Experts of a small language model: 113M parameters.
Below are experts of layer 7 (counted from 0) of a mixture-of-experts language model. Rows are named gate (a neuron's input weights, with its number), up (a neuron's input weights, with its number) and show model dimensions 0-111. Each number is 50 + 10 x the weight over its row's rms, rounded and kept within 0 to 99.
Before each expert's rows: a language model's description of what the expert responds to. This comes from a sample of Wikipedia text that the model never trained on.

# expert 1
Description: Digits, decimals and unit or coordinate tokens inside measurements, coordinates and statistics tables, such as 206.24, km, °N, %.
gate0:46 49 52 40 61 50 55 52 58 40 61 43 48 40 78 61 55 29 41 51 64 51 56 36 70 44 44 54 69 49 40 38 47 52 36 23 45 64 64 54 61 65 45 46 37 43 56 36 59 39 49 50 49 53 59 65 62 29 54 44 57 49 30 58 50 49 47 50 45 47 60 80 64 48 32 48 36 44 49 72 47 55 57 54 39 48 59 60 44 56 34 47 51 59 41 74 48 58 43 61 49 57 62 54 31 69 35 51 38 64 36 50
up0:53 42 38 42 57 45 60 69 71 46 62 54 45 50 70 56 60 55 42 47 70 64 63 35 69 52 48 44 70 53 29 47 51 35 55 40 37 45 74 55 62 64 56 64 48 48 55 48 57 40 57 47 55 42 52 72 65 56 59 56 38 44 43 71 47 58 49 51 45 42 59 59 47 60 45 56 55 66 52 57 35 54 45 50 43 48 53 53 47 60 47 52 48 53 56 46 35 49 42 54 44 41 47 71 42 70 46 53 45 60 41 46

# expert 22
Description: Clause-linking words in running prose, such as and, to, was, is, which, who, but, mostly after commas.
gate0:54 58 34 66 47 62 54 46 51 34 66 60 50 36 56 40 57 51 63 55 42 31 53 50 58 48 57 59 51 41 61 37 45 40 45 43 39 48 52 59 62 43 44 41 60 41 33 58 40 47 37 49 60 43 58 57 43 49 37 55 39 53 53 48 55 44 39 49 60 40 37 47 49 70 41 41 43 53 44 55 54 30 53 35 66 52 36 47 44 46 62 48 36 41 49 42 40 44 52 48 63 62 45 54 78 65 45 48 58 53 54 47
up0:41 52 39 52 58 48 47 44 56 42 64 74 53 58 50 61 42 55 42 54 58 64 47 47 49 36 57 52 62 46 44 50 62 65 50 48 70 61 44 59 71 45 40 43 46 45 27 60 66 51 49 55 50 60 58 53 61 47 32 52 33 42 54 48 35 39 69 54 44 46 48 50 26 46 46 47 43 50 41 46 60 40 40 52 55 47 46 66 52 49 43 60 50 51 44 49 67 54 50 34 40 40 43 61 35 33 36 59 39 77 66 65

# expert 18
Description: Sentence and clause punctuation such as commas, full stops and ")." or quote-closing marks, often right after numbers.
gate0:49 60 43 61 60 57 57 35 34 55 50 40 52 58 55 37 60 52 41 53 50 58 45 55 61 58 42 45 49 42 72 52 34 38 52 56 32 45 64 45 28 44 60 67 35 48 55 40 50 43 44 55 28 30 46 59 53 48 69 33 53 50 51 52 55 57 39 54 32 57 32 43 44 58 53 48 50 52 46 51 42 71 51 59 65 59 62 57 54 47 68 33 38 30 64 39 37 52 70 47 49 59 33 50 41 80 68 56 43 68 42 68
up0:66 66 52 40 48 57 52 33 52 58 54 60 67 44 39 66 57 47 46 43 30 69 42 39 47 33 48 56 35 51 55 55 33 53 48 61 54 59 45 63 47 59 56 58 41 35 56 64 49 59 43 54 32 53 27 41 44 48 52 45 51 67 40 66 37 53 48 49 22 61 58 59 43 55 46 60 56 51 52 41 44 43 53 48 60 53 59 68 61 51 53 67 40 31 40 52 69 55 45 46 50 68 37 55 55 66 56 56 51 52 42 53

# expert 9
Description: Syllable pieces of Indian, Thai and other Asian names and place words, such as amb, ak, Singh, Kong, York, Park.
gate0:62 33 53 38 54 40 57 63 51 59 46 56 51 56 38 65 56 42 62 51 59 52 47 57 41 46 55 50 60 58 39 57 39 67 59 72 48 55 51 53 40 55 59 50 51 40 51 51 42 66 52 47 50 52 43 49 50 59 46 51 50 45 50 43 59 49 28 54 40 62 33 41 51 61 55 43 56 47 41 44 35 44 64 35 64 41 35 55 57 58 57 40 53 57 52 46 60 52 46 44 74 43 50 41 36 36 50 51 53 60 43 45
up0:50 35 56 44 50 42 53 61 44 56 39 46 58 56 38 42 37 61 60 64 28 57 41 46 47 56 48 46 43 50 42 36 46 62 46 60 38 60 46 76 56 59 61 41 50 26 49 44 38 52 52 46 30 63 68 52 56 52 32 45 52 51 44 55 38 69 56 53 49 51 39 40 57 24 55 40 67 38 59 53 36 55 54 51 63 62 34 52 54 53 40 58 48 41 57 45 44 55 48 75 34 56 44 64 51 44 45 58 43 61 36 42

# expert 16
Description: Short word pieces inside names and rare words, such as o, re and ch in Schreiber, plus there and co.
gate0:55 54 48 40 49 57 58 29 42 47 56 52 63 46 66 42 42 44 47 49 67 66 69 36 58 48 31 30 53 50 46 61 41 37 52 69 33 44 62 66 54 75 41 43 50 58 51 50 53 40 60 40 44 52 46 31 35 36 38 41 53 56 50 56 39 50 50 40 65 62 51 60 50 62 50 45 54 66 58 43 49 51 28 51 39 44 68 52 34 26 40 58 46 54 66 45 63 60 66 43 45 39 44 47 40 38 48 51 61 43 37 58
up0:53 58 60 61 51 70 54 54 50 49 38 54 48 56 51 62 54 59 66 56 42 45 55 52 52 64 53 62 55 51 58 46 57 44 50 47 55 39 61 46 56 49 50 68 50 56 48 24 46 56 46 51 67 45 64 56 49 70 45 49 38 28 56 50 65 56 51 52 55 41 48 43 36 38 59 53 67 50 72 52 52 37 42 61 78 42 44 50 58 64 52 47 44 66 46 58 36 54 57 63 60 76 33 45 40 53 62 58 52 51 52 41

# expert 23
Description: Single capital letters starting names or acronyms, such as T, K, P, F, and number pieces in scores, dates and grid references.
gate0:62 37 54 49 41 30 46 51 57 62 39 59 53 53 61 83 48 53 50 51 52 65 51 40 55 55 61 63 53 44 45 51 55 46 22 50 41 54 44 59 48 45 57 50 42 53 56 48 37 25 44 34 44 51 43 52 50 42 61 47 56 47 50 32 53 50 60 44 73 49 52 46 37 61 56 43 30 40 49 54 52 51 62 35 65 54 50 42 42 53 40 57 64 60 67 42 63 47 63 44 47 48 59 40 52 64 36 42 44 24 44 52
up0:68 49 46 66 69 34 44 41 64 55 47 44 64 47 40 50 70 67 30 70 42 49 51 41 50 35 54 42 54 69 30 57 34 49 59 46 46 65 51 56 44 61 48 45 43 60 50 56 70 39 59 47 34 72 51 53 40 57 53 65 58 56 49 53 54 43 51 61 45 59 32 53 60 48 54 45 59 52 47 62 47 63 61 45 53 61 59 50 47 54 46 57 43 54 43 58 41 42 45 60 58 62 39 57 56 41 46 55 56 52 41 43

# expert 14
Description: Year digits in birth and death ranges of people lists, plus born and occupation words like politician, footballer, member.
gate0:44 45 36 58 46 37 60 42 46 37 38 52 49 53 62 59 39 56 39 61 63 42 57 39 57 52 45 41 32 51 53 51 53 43 50 53 63 58 42 54 53 59 56 42 54 68 56 45 67 36 51 40 36 53 27 27 38 62 57 44 42 34 41 40 60 58 69 55 47 77 49 42 52 39 54 58 46 47 30 51 43 46 51 36 45 62 56 60 49 47 65 56 55 54 41 43 51 49 48 58 43 45 46 51 47 64 35 46 52 51 48 42
up0:66 42 53 20 39 48 31 43 45 38 53 64 65 56 42 38 49 51 77 54 48 49 46 49 47 52 38 54 53 58 53 62 45 43 60 59 44 46 31 48 51 60 57 46 58 52 67 53 31 58 43 64 52 55 59 59 59 41 38 62 75 53 73 54 52 49 24 43 58 44 42 69 46 59 54 55 35 53 55 51 48 50 40 49 53 49 52 39 59 57 47 48 63 57 58 69 36 49 57 33 72 58 38 47 59 46 64 57 52 43 37 64

# expert 0
Description: Prepositions that open a noun phrase or date, mostly in, of, at, from, on, during, often sentence-initial In or On.
gate0:49 55 55 45 48 60 73 61 52 56 66 60 72 43 59 38 47 60 29 35 47 51 79 48 48 43 59 65 60 62 49 52 57 32 53 58 62 44 54 54 60 44 62 44 65 57 34 57 51 53 38 31 54 46 50 49 56 56 64 43 28 68 43 55 40 47 27 39 31 41 45 58 59 40 32 43 52 66 60 33 66 36 46 53 29 49 38 60 46 46 57 50 43 39 70 48 59 53 65 53 63 40 46 33 46 53 62 62 47 45 68 47
up0:54 37 57 48 56 57 61 47 70 38 45 56 52 52 54 58 37 43 31 49 47 58 36 54 71 49 62 46 51 56 43 49 61 56 59 39 67 44 59 63 51 58 60 58 57 49 50 30 54 43 45 60 45 50 37 65 37 46 34 52 38 58 63 48 53 46 65 37 55 62 66 51 69 46 54 59 57 53 42 38 59 49 55 57 38 61 40 39 43 57 43 53 63 41 45 54 49 65 52 53 59 42 44 37 52 56 56 54 39 57 35 38

# expert 7
Description: Common English first names and surname pieces in person names, such as John, David, Clarkson, Sayers, plus closing parentheses after names.
gate0:48 45 40 60 67 52 41 57 49 57 58 35 67 38 40 40 67 49 47 38 62 51 45 50 52 32 32 55 59 48 45 60 53 55 53 41 44 58 42 67 40 52 45 55 61 35 49 40 44 38 54 47 45 38 38 30 63 41 47 53 54 28 49 42 32 50 47 61 62 33 44 38 32 50 40 49 42 49 54 58 75 69 55 38 50 68 59 49 52 55 58 40 54 60 45 43 55 29 44 65 55 60 47 58 52 48 49 57 48 32 60 28
up0:40 41 52 52 61 56 34 54 45 60 58 56 46 51 50 36 43 67 44 73 58 49 64 66 48 58 62 60 55 55 44 47 49 58 55 47 43 39 50 50 58 58 47 47 62 52 51 70 53 52 46 72 41 51 39 37 47 61 30 46 47 65 59 71 56 57 51 38 33 61 52 46 68 50 33 60 57 55 47 38 48 39 62 39 47 52 53 38 45 40 49 53 82 55 50 51 55 52 49 61 56 43 49 66 45 54 38 53 59 45 54 48

# expert 20
Description: Digits and year pieces in sports and results tables, scores like 6–4, plus country codes ITA, RUS, FRA.
gate0:61 61 61 67 45 38 51 38 44 53 61 53 59 54 57 51 58 42 74 46 47 63 52 36 50 56 71 35 56 46 57 49 58 59 37 62 49 46 60 48 51 54 65 53 50 57 58 53 40 36 63 47 76 43 61 50 52 57 45 52 35 46 64 68 56 50 57 45 50 58 57 55 74 40 49 58 44 60 62 64 42 53 56 55 56 45 60 45 48 40 58 40 59 36 59 56 59 67 46 69 41 58 47 76 39 49 63 43 52 53 44 45
up0:66 40 76 38 57 48 59 55 79 60 49 44 53 47 49 57 54 52 39 49 49 50 63 49 39 51 33 62 42 52 54 37 64 53 42 59 68 44 57 30 58 44 42 50 53 52 60 57 39 43 55 48 61 37 37 49 48 53 56 38 48 43 60 47 43 63 62 53 48 37 37 42 48 62 44 41 65 61 50 43 39 37 45 57 40 51 53 57 33 43 49 50 53 41 60 41 50 53 43 63 63 58 48 57 47 42 59 40 61 40 51 55

# expert 11
Description: Pipe separators between table cells, list dashes and colons in infobox-style lines, plus country codes like ITA, ENG and the word by.
gate0:35 65 47 34 51 35 54 50 55 30 37 41 62 50 62 61 45 62 61 61 59 66 57 64 65 56 58 29 58 31 50 49 54 33 41 47 49 51 68 47 40 43 48 55 57 61 42 52 29 44 55 58 40 32 54 42 48 51 39 45 40 47 52 42 51 40 46 36 62 55 64 44 49 47 54 56 67 55 56 52 43 54 38 55 47 48 68 46 38 61 30 31 43 42 41 60 62 66 49 67 74 37 54 45 41 62 53 56 53 56 54 55
up0:43 51 51 30 54 46 34 41 56 51 52 61 52 48 36 40 65 52 66 41 52 58 44 65 55 62 63 42 49 49 45 47 52 55 41 35 59 44 60 52 32 42 55 38 53 47 48 34 32 54 43 43 56 50 48 62 31 73 39 51 40 45 62 47 62 35 38 40 40 44 50 49 65 45 55 54 33 63 51 41 41 59 47 56 65 43 53 40 49 63 25 32 58 57 52 26 47 54 56 53 52 44 58 43 37 48 61 39 64 51 59 48

# expert 13
Description: Pipes and fields in minor-planet discovery tables with Pan-STARRS, Palomar, Spacewatch, and years like 2015, plus scattered title words.
gate0:49 46 55 57 47 43 50 50 59 42 46 49 43 36 57 57 33 45 44 72 54 46 46 63 62 48 56 61 50 37 59 52 54 56 74 49 53 52 19 46 45 46 55 70 39 48 49 42 59 50 69 44 37 48 40 60 38 57 53 57 40 53 47 58 48 64 42 52 46 37 44 44 42 36 53 42 65 62 57 55 54 50 56 43 55 61 56 36 40 47 39 43 36 61 49 37 64 62 61 58 60 53 49 26 40 61 47 56 45 41 70 36
up0:63 65 48 55 43 42 63 53 30 54 36 54 56 68 32 43 58 44 57 64 52 65 47 49 52 42 52 59 61 50 51 44 50 59 48 39 51 57 65 55 65 49 50 49 44 34 44 64 45 66 58 26 58 44 66 68 60 45 60 42 46 54 37 36 47 67 38 42 43 37 45 46 42 49 62 51 48 41 60 53 43 58 30 33 50 54 43 51 52 42 45 48 71 47 42 54 62 57 52 70 54 62 50 52 51 60 61 64 46 47 29 44

# expert 4
Description: Field names and dashes starting infobox or taxonomy lines, such as Born, Location, Coordinates, Genus, Website, usually followed by a colon.
gate0:67 55 31 52 52 60 45 59 34 59 34 40 41 32 61 22 55 40 54 42 60 42 28 60 43 37 67 51 61 47 49 49 49 52 50 49 58 52 51 30 44 55 69 58 53 49 61 50 51 67 57 42 41 51 43 58 60 64 68 42 50 58 52 50 52 61 35 42 51 31 51 53 42 52 64 57 58 52 43 55 45 28 60 57 40 50 48 45 37 51 48 41 51 61 44 64 42 51 55 45 52 54 52 54 35 39 68 51 56 56 51 52
up0:69 50 41 28 54 66 34 54 43 44 36 61 48 39 74 38 41 56 45 60 47 53 24 38 49 29 41 43 47 52 61 45 50 40 61 38 57 52 48 54 69 59 63 37 42 49 47 68 37 63 41 54 56 53 59 42 65 46 66 59 57 56 51 63 50 61 36 46 60 64 52 63 40 43 69 61 52 48 59 37 48 36 60 56 45 47 44 58 52 39 67 40 37 50 57 67 53 45 47 54 27 66 43 42 49 58 57 35 53 38 47 52

# expert 15
Description: Month names, year prefixes 19 and 20, and commas in dates like October 31, 1991, plus opening quotation marks.
gate0:44 38 49 49 67 28 52 52 68 45 38 39 63 52 44 42 29 59 80 45 50 56 47 42 46 30 30 60 47 49 65 63 49 51 59 37 53 67 47 54 63 39 55 55 48 40 53 42 53 63 40 50 50 58 64 44 53 56 51 45 47 61 52 44 42 59 21 59 43 42 47 55 57 49 49 67 57 63 49 51 43 56 51 30 21 44 52 51 56 50 52 44 43 75 60 56 50 51 41 53 62 51 44 46 51 55 75 53 21 33 67 51
up0:38 63 47 47 54 45 57 60 58 52 43 43 54 47 50 40 32 47 53 47 44 41 46 53 32 62 34 48 52 62 65 48 53 36 39 55 53 48 45 53 40 47 54 46 60 49 38 37 43 59 57 44 72 53 55 62 59 49 56 86 59 50 32 47 49 37 41 62 40 33 46 56 49 44 48 47 49 52 48 54 57 38 51 57 54 42 64 59 44 37 50 57 43 58 50 52 54 42 45 51 36 44 34 70 45 54 56 54 33 44 55 59

# expert 19
Description: Past participles and verbs after was, to, or were, such as used, won, made, released, refuelled, known.
gate0:62 59 42 44 53 38 58 31 66 46 45 65 52 61 34 54 42 41 42 53 51 51 51 47 58 57 52 46 72 54 53 44 45 48 61 37 71 41 55 56 48 54 41 11 48 53 40 56 52 48 46 26 54 45 60 60 66 53 29 39 56 41 24 42 41 65 38 58 60 54 48 60 59 41 55 30 55 53 39 61 40 52 46 59 46 51 46 46 33 37 59 54 47 69 47 54 41 37 67 57 36 43 62 66 33 56 66 61 41 58 49 54
up0:48 58 60 51 44 49 28 61 40 57 65 59 71 59 49 46 36 63 52 49 55 50 43 43 40 57 48 43 51 52 62 58 50 60 43 56 47 46 41 49 57 56 28 62 57 45 53 49 30 48 49 72 58 57 46 27 34 49 48 38 46 59 49 40 53 42 47 31 47 51 51 55 35 41 52 73 60 53 58 59 67 60 64 66 48 47 67 57 50 40 40 37 48 41 34 48 56 54 57 57 52 43 51 52 49 58 70 44 42 68 40 59

# expert 6
Description: Head nouns closing a noun phrase, often plural or group words, such as team, council, years, people, students, children, season.
gate0:51 38 51 49 78 45 49 59 59 52 34 59 50 34 68 24 43 53 45 47 41 37 45 41 43 56 58 46 52 59 52 59 53 31 36 58 52 52 46 24 63 46 56 57 48 39 56 39 53 47 55 40 58 41 43 44 59 35 45 69 53 53 50 37 58 57 57 37 55 49 44 50 54 53 45 31 49 54 47 48 49 45 50 53 25 55 52 56 50 70 43 52 45 56 54 56 43 68 36 59 56 67 39 49 55 46 50 66 46 47 62 47
up0:54 46 46 52 49 47 61 61 33 48 51 37 72 56 44 69 52 48 67 56 60 42 58 45 52 44 47 38 42 67 46 50 55 52 46 62 56 52 48 63 43 53 60 49 66 47 47 52 54 45 48 32 40 32 50 41 54 55 66 47 37 55 69 42 48 50 63 54 55 37 50 48 42 49 41 48 34 58 29 52 45 33 46 49 49 46 60 52 50 42 63 33 49 46 49 53 62 22 36 51 62 54 68 44 48 43 56 38 46 41 36 52

# expert 10
Description: Pipes and decimal points inside sports results and coordinates, plus units and medal words like metres, medalist and throw.
gate0:53 71 33 42 51 48 62 65 59 49 55 41 47 34 41 50 64 57 41 42 56 49 37 36 40 73 63 24 45 68 69 52 32 55 50 44 65 41 37 65 32 54 50 52 48 58 55 61 48 52 54 50 34 37 67 42 58 53 49 83 55 49 45 51 60 54 59 50 60 68 50 42 53 43 55 44 51 51 40 55 60 45 38 49 56 52 55 49 60 30 52 46 41 30 43 53 39 55 52 57 56 58 40 52 42 40 39 57 32 39 46 55
up0:54 42 64 53 50 45 51 61 59 43 78 62 59 67 64 50 55 50 55 66 57 60 34 54 40 47 40 58 63 52 52 44 64 50 65 51 34 51 44 57 71 55 65 52 71 60 47 38 62 59 45 60 50 50 36 72 53 59 58 45 51 40 57 27 53 69 63 68 48 40 57 55 54 59 45 45 56 54 49 62 47 52 38 39 53 38 61 44 37 57 40 48 59 57 63 44 47 41 49 40 57 58 63 46 44 54 49 37 51 63 56 52

# expert 21
Description: Nouns after articles or possessives, such as book, role, song, need, development, construction, often followed by of or to.
gate0:55 61 38 31 60 53 52 50 44 36 50 36 53 44 64 50 39 51 61 68 53 56 32 39 50 66 33 39 50 29 64 45 61 50 65 45 42 49 56 47 38 55 32 48 48 37 59 42 59 45 37 44 42 70 56 37 41 30 45 49 51 21 55 42 55 42 51 37 31 34 60 36 50 57 49 56 40 50 66 43 49 53 61 73 37 59 55 48 53 36 33 49 63 45 55 53 59 30 65 48 41 52 50 33 60 61 61 48 39 55 41 50
up0:40 49 56 49 55 57 49 39 33 39 55 50 39 50 53 59 56 44 57 54 56 44 43 48 33 59 55 59 54 45 44 25 54 57 56 42 57 40 56 72 33 52 23 39 61 50 50 55 69 29 37 27 53 71 55 35 37 50 62 51 43 43 40 48 51 60 51 41 50 55 51 38 25 48 58 52 60 51 49 39 50 50 58 66 43 40 57 61 51 50 54 56 71 44 41 37 63 57 46 48 56 39 52 28 63 34 48 56 36 55 36 45

# expert 12
Description: Articles and possessive determiners starting a noun phrase, such as the, a, his, its, their, and possessive 's.
gate0:45 38 56 41 30 26 49 45 51 58 62 46 54 51 49 44 54 45 57 44 59 41 52 50 70 50 49 45 51 27 57 36 27 55 43 54 46 41 50 46 63 40 52 51 63 66 67 65 65 38 63 43 62 38 53 53 58 52 58 52 57 60 54 77 40 50 38 38 38 47 63 45 55 74 60 58 62 37 61 47 45 54 56 48 46 33 38 55 35 46 59 41 63 62 45 50 29 61 51 41 63 49 56 39 66 30 54 57 50 39 65 41
up0:55 59 55 45 70 59 29 42 73 61 40 60 33 48 45 58 28 65 44 48 50 40 58 50 49 59 54 53 63 56 40 59 68 45 52 52 47 60 69 55 49 63 55 52 44 44 34 50 44 64 31 47 52 59 44 35 44 45 46 52 47 47 30 43 72 42 48 56 63 35 41 51 44 53 52 49 40 68 31 66 65 59 53 66 47 58 49 32 71 54 46 52 49 43 47 52 65 39 42 47 44 56 30 80 44 70 51 65 44 47 45 65

# expert 3
Description: Quantifier words and prepositions like all, some, many, two, of, for, with, plus word pieces shaped like All in names such as Allam.
gate0:54 55 38 49 54 51 40 52 37 46 59 47 55 42 47 38 43 42 61 47 43 52 39 71 58 52 43 31 38 60 55 67 55 33 50 63 52 42 51 50 27 40 49 46 64 45 52 63 59 57 73 53 56 40 39 48 36 46 56 40 62 45 60 44 51 44 37 41 47 48 62 51 49 61 56 35 40 53 58 64 54 50 34 30 63 55 54 43 24 41 46 41 56 45 56 47 66 48 46 52 38 58 63 39 49 46 47 40 37 53 39 43
up0:52 46 34 54 51 53 56 47 52 47 47 50 51 48 41 53 56 41 48 32 33 44 60 49 53 47 40 46 39 57 52 50 58 50 56 38 77 46 53 36 45 36 57 42 50 50 40 50 56 61 35 36 59 36 48 57 38 42 41 43 56 37 45 39 28 47 51 50 56 55 55 38 47 49 45 25 60 64 51 23 65 62 44 47 61 38 57 58 48 67 44 58 77 52 44 34 55 47 39 53 37 38 51 33 68 39 61 30 39 34 50 43